config.yaml
experts_per_token: 2
balance_bias: true
norm_eps: 1e-05
Below are experts of layer 6 (counted from 0) of a mixture-of-experts language model. Rows are named router (the router's row for the expert), up (a neuron's input weights, with its number) and show model dimensions 0-79. Each number is 500 + 40 x the weight over its row's rms, rounded and kept within 0 to 999. Numbers have three digits each.
After each expert's rows: "gets" lists some tokens that make up at least twice as much of what it gets as of all text. This comes from a sample of Wikipedia text that the model never trained on. Tokens count by the router's weight.

# expert 3
router:516537446540478487540502440518508519478479552494525430510579413547436504471562513542463470464506546467494522545508515501472556479496460558523521472495488547533508507486481516497547472525538459489479456515410515439461516469552477513489437461
up0:503547494540495493568573492495501540502533468458489489460479492625435523529532506533395489496469471475491452517577568480521503542510475499525478547482606527430481509437463571469409574554543544496476475511474515479549524515461521533426521449
up1:543489500540508444502526494453539548483543557506559534475448475484539497488482478483489533435496445571477502467449560441606556443550568469476499457517523491476519520553514498466585572470476517540575427454494535526518495506490517514572524562
up2:490507419521494455495542543520496507476456562471471499483509501541458435430542466496497495512454579481463489449527486532529473491460495440508478428458556522544467439483565544473514498494488464514516552523512548480544490496505479465535593526
up3:445482511521435445545576513576523591422441502512473446435475489537493517499524551538424473493479572432484431523545449427495596523468506439522433440470593507548518499436577530525574586468534492537460543490433537480518519438472509550516544520
up4:520548490493444478576548474497488524430504537494425518483612502481506492507462526513489590449404549534488549505521479572510527489592491473512541469519449530568481549499478514505580541538491494459538539491567484500503510534472556442478530529
up5:533480496609506513525517520451470468555489491505492460551494489549426489466468521584453510509510473498566449450526503449516500453487467502512477484431481503434512471484503472463494508469533471605493484491509431511477558480574500472456507553
up6:495590555482504518454481503510515505488514452471444482461488480564484496525531492460510457524509548511522511481468516482458453491525475478486479488431431505527526432548477467583488471571510543524522500555537517484463462514545503518462481471
up7:546529530537539516493494491496476488523516510435493488427586520553480483515529482464569565493526487557551470563532460511537472489508511491465421507518503479525512413463487513495504442499519434497438524527525447478508565523545546504499538487
up8:525547455443486490547453510540473476498451465467464470509486586564439534514471551549498464515521541486487522487470493568515462520421505539523476506551483482538533511497462461445548597473556511445496405466515545537447490484587554563453443428
up9:475543473435429489587485536501442474419478457524542496434477505486509469449460535539563469446489514506560554512481474486522566442496520498488475478496487566535481484498506463541505520505480570497495538563496524508451555488571569496510513371
up10:483516415498490443508440483523437578542545475474495549504490537486433507377487480539488429429494569512546493521530509529498517528474538473496494540496526519479415454542534467524525546562544493535528516470486450473495522463461461528573408451
up11:480526484511525535497562471453563537443523482511465529492503512585525545489502528527522555531557539532460522530557467532465550480418553465513486487491421478467490470511488549520552474467537473506442484483440479525440449533413528533470545592
gets: "s", " was", " is", " be", " were", " are"

# expert 15
router:502553466504559506505473472512485495495525489512535445531564415607479526495508492515462459440495479527481580543501569492459592537436434420482473448584453496503520508490488487473522488502514487434497445532488520412489486394524475466509448489
up0:464518521486503544485449548522464507510534494528506455481571422567422460479510544520526464464506490506471462509423494525530506501524550484498464498489528466555493529499492454496513511547536469494479506468514520550497554480541481481494528490
up1:581477526544498476511538474484551535524503478504491521545475435474583452485499537418461501471448449470470546486519562584452492500520484534538570484578487435490532520503396497479506499498431517545509488481478573520482526505492518481571523408
up2:474540520498448534504523541511489487459491471545435512559501460501516501491444534511493467527582447413428467506582465518499537506497533476593507471611494466450505548496459449533470432478490539517486474487468519568511569455461471459454536584
up3:431472487511507454541445434545495489513514426463444427510462485579506528523501495477500455408476439492533541477584497530504522515436509467483534550534467493565595530581493527516444510520505461477500487489463473527412586474489460455509499507
up4:467521453439526470523536512492470444553522514491492586482460492556532483513439487516477515465588458519514450510477457476540512513502537460513499537487457511480525480465482557478450578547503456483519539512597510522498513528530529495530455535
up5:540508577604495539474472557509449501498541510459468523496549416532510448533491450497501560478465525570498472475479455547477559464492478489524483458476512467416459472447459514598459517506442536448486475450478525525483493467529503464505544544
up6:456576543406434502493501429497431420587542592487484483441524439462487519477545509468534548538497507562509488451486545543474481555538480561533433481472502461530492490551476561478419519520464569524512493572551501504507549473488508519449499509
up7:534474495476555469487427538551522476457454495507500444524498492472510497508518528537523436500480512512444506490513514509501525434466441472462497464485548540497556535536468459467451508524579477517503570504504482436481391472511509478498500433
up8:458472513576438538392513478470479542517499517404485521553494552518477507596511550542512475525459548492508437486563593507511466453507498541529513518517487596480479533492482530497515453484521525437438567492503572499526553497490548538520529527
up9:527574459535503462557578512535471518438456487505498518517511547526524489510466475519427454514473505551511495511548460465524496484576563485487431420546523494475439551497555452405533441502488481443438520562492527421447487446563524531518495477
up10:501478583551491506540561481466467558482474571527466501532428577524509492474497489495479406466591521501519569444522416461482510438475489506521512454531578502425485533490477491511502512536472542501454549478526529626452458554516474562501482536
up11:507525487514575533529443466400547526462527496480557522485537468494538504506476516490512503479507499494517517511465502447504523554521456477522515484425527538463536460477458440464566473491524480501512482529444486479502467546519470519459454535
gets: " |", ";", " 0", " ", " 1", "–"

# expert 13
router:503459474526531429488480483498515465451397448518589479495578479563445521481475473486407492502501492457516506526507557472497481574449454445534469479521445505471566555507487460482565494516543471455508527571462550426458476484548482487514477474
up0:535493546498473527520471493513489548498435578555520492588497389437535480507494434522504519593485450537487532468558502484586506516443433478437500513445443557504515462522475502491415570442498562520547510449496502555470477557501498475538452472
up1:459531467480541477470528469550466535489476451517461560470530438435480476522475511514555532461496525498482445519476539445532534524531451495442517565506461459502574586456437558523427457547544516479515477555474499502519499487527464444535551602
up2:554441525571490459503472475476449493537465445496528489536467521510473515464509475534507514510424532553610449520553532504527489497535536430474512473518491568522525555492571485502503516560478456496498525613487542482498513543515479501545494511
up3:402488601517486432458482443535536475496486434554506502539475486409471526454430471467472567445561556533591490525471509457481517441519500563505436436569446474485570456516403613483508476537505457493506485518450518548485465510445523489481476483
up4:582467477558521457502525455523559506506515520504535537495549478561551501543517514482489483436549549455505500547478449478535484476476417564488491426559492453497487501542504509479518446493531569565469503478559459538496459519510401467448536519
up5:451533532443480541453474526469479489510537496533508524485507504532551535541525456536526523426462582492454476564496479534480450482511490577523561512474497483501460529485499489500541504489538496457514516504486532490576527489489486557504526488
up6:490542472456522505515508534522558456480570499456515494516525479494579491479418472473513518518538543454450442517476455537508482522588436472481536483510546501574483484476577525484454529509478483534482552522540492516488425501498525448549465580
up7:499449504514574541479442422531459543500442440549481464498563519591547495518450551429479486496484523530464482611467573500435627488522474386459547480492464442478490515587574544440556496581481537504489525489491543527550525545531510551506494517
up8:528411459509455460511547464479593530432518489509502508519508543472526488476530491478487524470511534521476544465530482469452463474506537549422474546468473523448539563525502505452535523492532522489514444438481486545536526509542434568491487502
up9:424466493496432546498494522555453513509508488517518497376489519544485456522451539551443452448506529486408499562498517501501538493460533539516491469503578479470448535457492557452547538535521456515433554515492553508550544572533511480546568523
up10:488464465430488453517543482425523503488538443567516552443452514601563440497473558529505497544445456491535453507530524499521539515434502489466546498517445521492505523554436388479401547473498455488534500435484568630388561523550518508468516466
up11:520550471522415508522513493506531508563480506484489579468484518549419510491542474518454584406550466471465433438499472444461598452486503511517520500473501448556507439517465500484506537483510474543423508545459511463448504558558504469465473511
gets: " 19", "20", " 18", "00", " one", "5"

# expert 25
router:462501426510541499490493451507455500478488545482541449514565434504477514411500497514433462474503454500509550588502557530447517525429425487531521478534497523524490471476483446543516480559544428517442450523466472523495494447499497472474484491
up0:485517457449485506496485480493508590544474482560486519532495573456475528467526475490489428573482534488528493504540487567533499508540473515516499443497539504439532514448512541481461489575447503450518467454544539502440548502467548518444512473
up1:542440494480531534516455457527447522500532535546448491403445512520522503532584539597505477487522530582466493476549519482474452473505516426498503543549485506473487474542469511449393510573474450508561459481551438494485515544516443466517565501
up2:523449555413457492463481461569540541497478534453532480459490518522461561467500498468533516548605493527466476473530511591510552497488538462517530457468512435486519436455433472541515439448458513472545418506464466488522523530500504560465533462
up3:527540437486573473504527483506481525588514482471549467497555485547496473454471493498424521447483441489535535520500435548429522525515480458523441581570567516478575444454519436440571550506535499514480498454525462496401466488481518501515490465
up4:473585464498496501389503525565580514441441445491566534496412548559531454506445472521577510489502499465501485477517509471481573509500535492491537505505482478520462532527542488493414496492560485568532528466502477546486533551503565546496500454
up5:411540470577504516455536551522506521484492513571457480492529454478484530496503412548486459495535489441541448517580590542506468507442574494504475563431465484491511489497496537419490592535558491574531513533507491517536500532474454558488511553
up6:485498506505542491481500501489477497479487501483450510491504475542563491457414439526500475513446471396503524538492495510444566567510467456525573513524526483518555508520510426499492378511531507491483515477510477498494497515452501500467470500
up7:455496469515457459507480482489526548553527555504503499481458532574552451434494563515439564542506522580513499525485542462516531561417541464503465469438495485570575509431512472474500561588476518484481548491510495498509504411477501469488438497
up8:475490495530504535537521488488504440612531497477503506502490489504450458505495480517496547473482527512484445453534488451453538605470445540446493472478548490482472506480459519547426537413529527521509501433486507444505474530525508538441492451
up9:535511474517466570517543456448507479463494447426532502561480466477487528545473544548513552472444540528496491499530493535595478468470477547479488472449546553483521496404585506507559481554553490523421523522439522415556470505519548488535525511
up10:555518458487481490538489488526517477517485418462493458538577442408485560448547470481465545431474519554552512559540493483515450481472480518538475507522530537478452571475470427484559503496523479543481497563529506553541539555515555463482527508
up11:551546473435474506492556479556448550518504448468482520463528434497511520366545475533528520475500544530569504454522450516479476515412451547482523514560551573484479457498508528461399578516474486482502476493445483526536476456478386435431441518
gets: "s", "z", "t", "d", "and", "al"

# expert 0
router:586560450512539412544549488554459461523475496442591505580589489588480469425482578529491428501486524489497559473548540470470497581433491448504573496506471519582517522476517492580541488476506453446508443574436496448478476493462455478441526490
up0:490492486541543566515649502515550436495537449461550531536573492525532511535450505488520475588584486457355446493511438526509477449569467516514482500565566548516550580500446472422494562466540563481505505575506512513469404469469547507522519562
up1:536502449477474495514476497474526501503552409519361480460547527484504490569529508508520445491508544445534527486531463433462545447454468530526462502529529453498506486461470495444483551457495485566464502482539473540557526550455413473493556520
up2:509471488434435509499499544508468523496452575455530511485484526479479468524528462526536458443529586515473555548546550471472481521518464610595456536466489535559567473528522455500536516573533590414435490462401458558541506478447581456491509467
up3:463510475481494527481507511641477484540544406475453507435490449537408538473457520513512495475512621481507528528532476573496515550501479495484471525402511530537565534481566476512528473498517553568502514458543533429520559553485507563565557513
up4:516535486446565438484471446485483510451449507578539547521562531509541516521472472465503509508511435496504463528471480454542532540465484458424494502464473520514444508498572538523552433545551522512494486516535509382512541374477519533489454451
up5:481474473557552482478473488484437514589537501431468508536523540557463519507480573463515486492488511541449482544442458455518505474434390467464447513528450516536503565471548463566528487484521479481474500535499580533473504477480498465488530527
up6:453539481462571543471438438569537523617512485531492461467498534494565483505522487447491492459508570474490541506449509457503440497518476520534499561534480491500531547439516516597482471552434499465485490526498455512470464533492529463453592519
up7:525531473462473479517557544545476503491499434487595435510491519579557492579572537526560551531474469519449479447549471567543517492483522555463513561553405540512512551434456438522462552502541486509541549522483497471472415548540496551524427542
up8:571453501509609512509519484439514567484545493541594534514508550515455553521489573498554476541497400504477499462427481520465541472494538553471510530503462458401534547550515496557486509513540466473495537469589520479448418475460479580449518564
up9:520519496547448472464517463567468518423524514483635462443470588567479525519516553446493479525556419492483547466501592520548463469469481519612504434474511510422497422531536495482495456503502520420478442565507565562563541504582455429495476479
up10:473473497487475472566582478462534531533475522498564504491497503590460529502503486565504535538429547484503486458522533523548521514535524477468480431516483559467477538480472545557476447516486562491541479471423505507475561557476491505528550567
up11:449483510473551452507480513497455493484478471458509570501467419485499490501408481534488550491528445544469539489513534481472444551563572486495459526499521504493549461507505434523503474456450579529455435463449485482532584448532499457479562557
gets: "c", "-", "li", "st", " co", "or"

# expert 19
router:514500454529490494511537391504504473517464509515521483568592473500435559463546507494432495461472538504490518457469543510518530578437404460549553427497416539466545534438459449496540455529554477466487518503485508520501537410525509529527525500
up0:416443523455538525478482470496491517440536451514433533445550448510530555433462488509475461514595426424442476503454505473487454503433449574506516543478456516468433538478548498464453509526561494508498544513450509490422520500518440551506437566
up1:556504569481496456535489403539522532557447511530533479460526517535451490520584487490433506525502532557464462540471543541440563469586438466520492522497498498464506551543434529554465491526500442503499442536467542488470524420506546495469527470
up2:467513473470509451476537488499416467460477484449472542480515479460454465496523513550490503463533605421528510508479560471575489517510583425530491517461492505438517500589513500468550489511509496458527470517511492484502463496495460583461553442
up3:507496438458505454463458493522540510531485516526426461514487521523566531557585509474553578497483587572371533464464500521521592501506492505483474443546490425519498475479500510451524452452573431547572575483575533582498472451473460550482523551
up4:468529475591528468530458526476500540556497520460472503466517455414502501455474438535424447488512459451488527516518588493522465506482527461512526483516515489533463440552512486490493547512484472484398514508574480542538476453545537565475508586
up5:428479452522535555515486535551510504462477459503499513536520498534586455494512492462452535499552533512470501403467519525442518474484493541492539418523456436557494474499480557468482439473577455543533509490430545509494471534471465496432498496
up6:517452512479526491492470551473495516477547487539481507463563471536534459490498532516510445472506537586525457518559552476463482522536559498470503460493529431483442526550498479468516477530516539439533504464408534581477509446566596541503483460
up7:491470505505492477522505487498486587543505475504541567506494597469525533555568550496545523570502447547483524483483582462481465528536535517462543435556512549566525461548482550482570447464483475501593484583507561499514495513512562516445514464
up8:523445548569468443442542539587485472500456478507586508506454431478448480492462531557491489496551482512503498482551485514488515537490465480581535426485531516506610425480523437527601467539510519509469481500505429417511577553509488582498520485
up9:509427473473551513475529546482468461462487429440429488491487499482499530505505488528514502486545502500457437511466523521489484514461493559563500549527462482612552560527519471482550423505563481433508516521489431472493526480480557511508439464
up10:466549496637529474511523375580579563578515553531574539553536465545470516539511581465552433538479529530454538444520519538476516461473496477502505482472501507516503512465504478490502509493462510443568564519574520591418533478501483530479562474
up11:479529481551471471527611469510564511464505467466527558453483462502497501442551486481558551478532481461458464493470509513364540509425494485599555463519493538511455522474455501491478485559425492394502475501546530535496506518515502484447533581
gets: "il", "el", "or", "l", "al", "ul"

# expert 14
router:473516448564576449507494447523447509490462534391565450543524469583515509471553436553503452415479542547478502542530580501511516516490446514513499498504480493470538576542428503469499505526548488402495472583396525454484561472453509465432462521
up0:552499499544531499530527485511433484476488545581608586508544479488503575497424475481468554489495491557492567532431519555444501538563563506466481492540505559480483557536506504507531506458503518498504494483483585473523482477452474464527418525
up1:525450495458564498548483543456439427526511509494435562472535558486526537532488542525434520476518558504474426418454469491495513491516511544477538448433453442428519472495458459416400489500511501465423406483483501509493431589493479528494498504
up2:506475508547489483514469447471506465575521582530525521487508563532549509508505441547547489513506493511483467467541524572451555497489443568499485525435472500517576532521505503486517454538506426428528491527510488528502567473482489565455528440
up3:479566507551470499463477424536494552539528512485511560492530427540433571479500575513520578517481511571424412512503497514439499528466477523476524513479511504452472524584467505501488459475514524454475498449451512533481583483531470504460459471
up4:447543430514516494515514480451468425459538497529501493498505446477480449529524476491452440496547544470483464545474502451532541464478489511478516557488480499478492543448475442539489511550506496492467479506549456479524486496486485497428524541
up5:530534497522450446525533508519465454534498487509521512404490483568489538534594537543489446507451521544467430484458486460492511460476490483582522530545480547484507531591491476490486503504523478495475439521526534505497510438464465573466498534
up6:448508507487498470467436518493462528515486581550566546510570484447501472551534472513573558474503519525513506492527458482563571547421514523549509481462457502475522475445525458405561536518474459442560564516417476452515569533444536541466433486
up7:476419445499501459406513503439467523489405541453454609477521533488540483476542482494461493501503510514491459443485498557435513537554462599529551505499493454520524521478436520511472449527506492469505414503468448498513621501525545479499556543
up8:534475533507533550458543539499555565424519563495501493479519514563557543483507552476515494475519527450469493498517530565415552512565469538482522483459512493441507471481481507515492566421558511449497458529464572452521536490460557491447478481
up9:493539570446520495473508564486433515530470572464457495589457499520541548464484471496509518445490485522540484465477474528466504437496527477542432537469503520551501447558408487482517503511495473516524503550484471486485546476501500462521549492
up10:566500532534411521468483477509392566589461477534433518483508406508570456484492510545560540532451448519523508508511502475492521565577502476488481474511504472516460508453528526500477434515506521571514525465558501562491567507537506462515514497
up11:467452440547513575511527488488476446521505519436504489477511572526557535521536489512495485420582432454476459465527437504465534509510525413463449499565580494485520544537479505438445427545422467463488491439469523494511514540456517524485466544
gets: "\n", "==", "===", " ==", " Born", " career"

# expert 18
router:465507464486558506516411455484467448440445515451510460511560422531519509461469490506497479522419566524478533550546542479456495584476475503493552512543490508550564583522489482486523433520561430378483479567446575485486416449471486484445513526
up0:540539484566615521563551545583495430462430562483516509506518531452525532560443548510469474492563536509536518512564483480550522491519507488502447533477474540439579471589519565457525497480540460494518466559503435462511512523552454463449516497
up1:501453486535507479457449526493469535504407465547493503509522472417509421530494537574533553484435471475527591530517505498462493488530533529457499514512503500435550534495447479416429455452543529498505529529455498438493527428521502511430495479
up2:552466498449483478447495489543487495490448562514479533491504504497474557442516481543519498513465468479527566516509456484487432556501517595461445456432435492478567513484509533537513553523499476504480531509434545511475503554503484489454455551
up3:507546468478553477485521460555545497516527512504524450483551439497479501543555569495494538556523505545527505536580550456509498590491562530501475507470440439514583561496512498541537534525517482479448502481475564543484556576499508478475489542
up4:516465470457458511494571503507523414478564557479516584545436551438497595476508523537528527520504578497533441534491536514484458469476549521505524533418507497480546475535486523504446511497549553470518458458444550508530498508544528508442496544
up5:568557452438493520483423508452389502522516485506538501511518464538570480514488467555541470458467508474443498559499496446592548516522430572537541502466457526474473536508463474533490473520433558513553406524425520537499462548456539523464528509
up6:436454553520556485548455536529454500513520518475480475518530458471485576494461468505534516484444565522511423509434530543453453506494455489516540613452488524485510476513469464477533459505478534465489586544505531516451522495507555493525507473
up7:496426552466528512539457461496522515576493514510489577456595523507568508463478410500446492505533481448459561479504476498459392531488534563465550467520508448522539543514512541537511458517529509494457549536454532451488536461518498528458542570
up8:516506555475508603575491541518473500421452429472492509445520456553559522481576553526474522544489489478521471465516503448416509496527511472529522516553541571436564533543410433575486468506488520434510446469498561483536474508504558528494541490
up9:488473519484474478497430461526518545403524547414474609427524487465523477470524568459477488488508529487563480569515510481485460480435564498528560520434519521473515521529551536489521464607486468520459498516449567486538476472465543515449547521
up10:518505446541525518519460517453449457492470505471431452434517544489560461443505537507540504460444551566465573489545540534491456572564520543512527387501524517502462510552492542497490461533517519505483519502476571517473483455547496519510496474
up11:569509515442482488461525462377482551557474535499493472572501484558471479460451513485445495458515501473509494519542498499441444459406502495514549516491525460467533542464513499483513503568564504478514487505448518443513432468543568550495527545
gets: "t", " b", "d", "ic", "ct", "ant"

# expert 16
router:529513420503551502466537505526469492488404465461497481490502456608559533460545413494501485462461486507430540528554551485442505557438464445549527473444486529549569510483505465504549475484557453478442517468436561436509520443520403517527477560
up0:575473446483493481513519528435463523465457548485474532450503522466498401511485521484503515437537547469525507507497424462533486515546489553528500540531468514484496527529511412522543506517495475536492458453432478514488514536452443456478569550
up1:459542502511491480406493579502512494559459526491587483498548551545527485535516503488591486568544419525560500490505564447448534460526510537504473515448545498487534567475465468539502498538469469553521451489453523510483500533529458474482519494
up2:544537476456487552571440407493486462462608547447568527415561488468505556409504517492502538484511487537483498519524500549363447516432490514510515484399579521512487501486473535522490414487437494441474490515497506507547541548531497493506458454
up3:514540555509484444497429433567495487494481457487549420517521533536439501474486519527534502470461548459530454453484531498460547475588460523472438478515402477494484509450492546499460503555526490500516451546462444488402545453472487499531499542
up4:548605516566508471429548470499464534562526503514576474499466483560547516536549548493417543553425543499491488510536500512482585505508440431456473460427589497430483567484499481522466516507535505509495456417505525487520517487502430548496557524
up5:512550467425553495576472503536519467459485470450488538515546480493393501533547523502480501510500502472499466514501500575502505515557506580508540534503586493488501492553454500431530511497468430520500546554483493469521524504476486483487485517
up6:460479530433465453527428514477530553510524549431489515519513461499544533458544475466506472511488496518550484502546489503473517509447561545540542500475485523456544514433508582497493487497504459467461463585517507444548508433484467460581512473
up7:524522506443520478454546429457494555502532467435442506534551501554502477482499447515496457534518511504509502494507499538544472516558468520476448456498511572443448505596479526489443517481469511440507576521501553498529490541467477555545416559
up8:478515460553543507532472506419518441483467541529511517524499497485500555463513571552483554524470489518463534500523569461502537503483569500540532512481502512496445448514496550456537419516514420513544473534442518516560485482429470536525497424
up9:558498400455486498508473525455437524539537527496534500432434468560540531472536589496503461473466486551439490449492438459495467543504479471502523523528517598472458455459533499499457480463559452484495522524542489445471514466577526449475551470
up10:476537503506488418526414511553486492563537419534513436449573521492483564498446493492483533527518559492422484478469479504468556478506472453583453423472568506452493472532425513477468538398505504495449405486523463453535518431502534530484523531
up11:492464509433500528459529562546461511484542498480523463413441483521516512581482515557466504517545529434469543481497509491534583494497502490491531478541457448434499518502477536505421475524533431583503500456550528490506474459493478552536518533
gets: " (", " re", "p", " con", " pro", "\n"

# expert 11
router:491517416491580511495501436481460475480512515452537411539598452538458562484569491505479475486477486492440522518512550494471544561497432510495554500469455511488479518488504497484527474477546458509477437551419535432523529403496455437502477532
up0:461426504478518550564545558493425475465505431532552516524515481559478499457452468506473520493538462416527412535449498490452449464542475464445561431463489495513435542503513464524557423516526474426462503584549513498570465510521498471433544537
up1:493508522494527510530470453414441480508455533573529474474515497542525577469544466471483505506417541434474479509488533483502511538509499564437488520533533580490588486493505526462473417496442489495484501550454525409536432406418531458539467479
up2:528480512493492477459523476523477466518484521516478492452526414543526532516558476530506492517463419515456474480478558552479565470558437547450552477467468485565519493538511509491435493471515518500487383494516532499539534422604477462487525503
up3:460489523502432427462585550457526577465459503504471577479504458462416485468548493542438544419480494506494510499386540536480493592400525473488583435513471499508519530530528527536540486467548549486485504473512513489461544533558446481479509505
up4:530455508502542513507472479504547494502505501473522494541491463535461478557471498438545514519503489512547486466501527517496462502492532512565448550412496499500561502520464568555511473465512540491463478500519495460463475464490389387524450528
up5:440570442462491459496454454502468545523552573493478508486568513550477524504474459529450472518462478495526479486493542523538458523486532582441498413525535534488525495549410502497409541459564505573494567484520524520523515505580526507457551518
up6:478472454567528469568576370406584487450536521438457462487429445504587625583559481446462450509473468524487505465523563491527471523415471514515478470504535425508487460532554476486444440502522505410502431508382529529414432489442469413484477539
up7:480555523490495547484453539536497485516533494484517483517430603533452458514502501557421546523572575589533508557529476548476538533467557510473507492489553421517469510537484426494513415399472536533523485501483461445525582504522449509475580538
up8:536466473553562471534489472510515507433550500451452515512470514492480491519510550574475498583486487506492503500450503448467485471454618544507455509436537441464531548500560481482489495483457530492535515474513479471490538537543515499509461476
up9:489537471484559438489463494433508464515456506448626498468448427465501518549553487461471416481419535540557470452510458507500484521561514498515509454494508514476572490455506570453490493495563495560547426508438478480548587537494434495517554546
up10:486446481453501519480500478508494600483561544466502481502568464544491469469489520513514525499549568520594575502468517459447543409515560551516491562446506479458522510463479493436469485519430548527535524395541517506391503425486460513444530642
up11:455545524487535529542455477510498457517532499450482403483499543514414505469541412446472525526482493523481532536514518445511439502518511495404592456488471549453446475528469387503451560536449517531517547469436507491442513610546510441464508531
gets: "'", " p", " c", " S", "ill", " C"

# expert 5
router:510529484540569497500487434493463569453515481489550493533560528534459540446572423514460412474480503460459551525557504496486576595497476464506573532504405537551541494531473491543514484529532456468489437538465534493532505439501484483500526568
up0:592487470581549494568524504533512550498450545568500464500561512430493464503508492466512422418527472516543505543455482471497459458526512492521494538462435543497558558465507490439602529499518550455495533480509472493516518546461466561546475498
up1:573486517482516557471460519485503577508528450527489472519436509506470505476466429513452493558503489555387483496513543538493465480478482468473495596454533481495551449501483444511526488572488479517565509486555489515457515496445497483470416501
up2:489473513546453490519483582444536525490482526550547412483487495469492548423506541525548483506493464502481491463529443480500522480521492540422540539542462522504504515516516495587477435511533459538497419481470418583525495478501485484524523501
up3:524478522477452533460512468482488460580500583479512516472520578530538488467518437477385530577507466544522535524461431496505564517530515525476425464529501501509499483478515476513490546456510527435491440531495494510516537499559539508500524490
up4:471549580471466516519491468592554501462474480469537482517488554560473456515505509493477403489439504475539552422554478496496464498533551477475473460511473536513451508578430491582447589520497559537497510473533509545471536559563516450548473500
up5:558443480520454485442560488464491489503481527496533521525457536534559607483450528473479523442499484547526513543517544517460540485541458484499457503486572492537554486470489514547495543534536427474518447480531509563501468554480516441525427424
up6:508445518408465497458458484543458506570433497508496524449535516464503511564483486434550491438509506512473532456491488479441566522449437504533449497508495516557519505452488444470432515496542473550501511465489492577560456438495511447567454450
up7:533569501462538490475488488510439539450425498491529485416472514456490497500468487473468449470634468491462424412508522405467561569576485432508535395515515490480512485505428457564501521529540537521541483442515505507518539507501477532534564469
up8:473499542499514513470535475528531453517485536522538626469551530570516482480498558506495475484468548523459513448509480485487502520477465447508477524510546486457559500542487511487546517528457513485516484450488459540506497567494546511535475469
up9:489501544499522510454423473510486567520471471467540435514534462525548457460470531487460555499505476506530467467499511507489549472536470513454525503472466536499503473539489508511453606496447476539496462506447483549467494444556440494552408475
up10:488473511461527551550546494545534427511472553512544496496531521465494564531448536465471479545431424508475494518541524442460540539496559488488450515444444515539451497480512565450442480495519507483514407478541453514497524511526537470532445571
up11:510527572469540389539489465571526547543537494475496485493536477468548444553629418533504471499522510456537419510571531541510472461547431485497483553506551526488519510465527548468564508473506537487507503437418508473521439471517590595528457486
gets: ".", ",", " and", ").", "r", "),"

# expert 28
router:486558507539527517454493457498466476455524518497584471531592448575486573535504455559422486499427468426523499532481504524486541529461473454542501468527458480565500521505461473489513498471540508438436445552452528457483432411509470483492471552
up0:428552441556451480522448507547488464492531450495520479458432546491457481422438513488555529452446415475473501523508531545525557470481458468524488464519495563543507543448501519451494488544547462540430472548515527534472532492479540455464509436
up1:528500521458523475482484504496565499495518619484494498517607521527510464446531473562519462467419476418565471540498480500605481547555461541573506498432425455491514478475527539529545506525487548405461517472542532476466509487463513535444483516
up2:401523490527492427474480526516451570442515491567513479482496497508544413474514541523444543475509473535533465460512502550497540493509582492492493478467509501473510534482507582469521595559508558469481543538508487464503575569503541480456482510
up3:527499542526467445452556516550451446472431593462502545516493483506564532551445548573518492565523463480570531473511422530478579490457406481476504447527530493602525475495580465472553461510543494581512437541453482463500584536524521523455489526
up4:581504571444501450516556548452526539466432476523526471492515474419466516529547525471488503496534434529520539502461590495499481509532516489457488489521509449436471516481479533479505456469520503488439539505492544517512572460514481536440521515
up5:529557517425531504496566501559501532515564458496421513475503493505491502452461530464448486524454488480553521555483535510593501530446535505497460516475441552463531566504475442536523487491524536474488585578539470411532495437535531550538467513
up6:522506532475513510522516557520444479463463430473464531423513498469527490485504509449416498451523450568539437493562529514503509488487530534494485416521561456487484462409476434476494490521449466490586464404553494482523440531514507496559461440
up7:503433492482549487511518510437488489455472479514518425490559490461513471513507540503527457481388549428495445524467508449494444530539467547494462510593553546475490509460473443562574548519474490449535603528501494472459479523505555527469522522
up8:521472513501519469495427502437479518477495498467488529433534534539495521543500443508517504530485507470483513541489460444526499463477479542479490495556517499532457546521543571511471580501499463504472513565494484395457485459523548479586485529
up9:507479482481520532480403457523492570545555474513555514523528534487524524540503562453478464515463522563473503464497546545505599459482527487455581493511514474467424491511515542570504501457486434539488525476501505467455528522543481470485483483
up10:489514535475492500489471581476481522461529463536489434551523476448530500493530498505430541551509539525602510475521515462528515520537472509489486461512501523499471555535430597554533511531495508507474476489506528502495520436543513507434494462
up11:470576481478478462495478486486433531512481519506481494559499534450536513527512519445547472502505474487484503552493566457461501484535537540503456533486526420502542532486527465469420495450533475513561504488519482491492524514506487504462544484
gets: " ", "-", " \"", " de", "/", "–"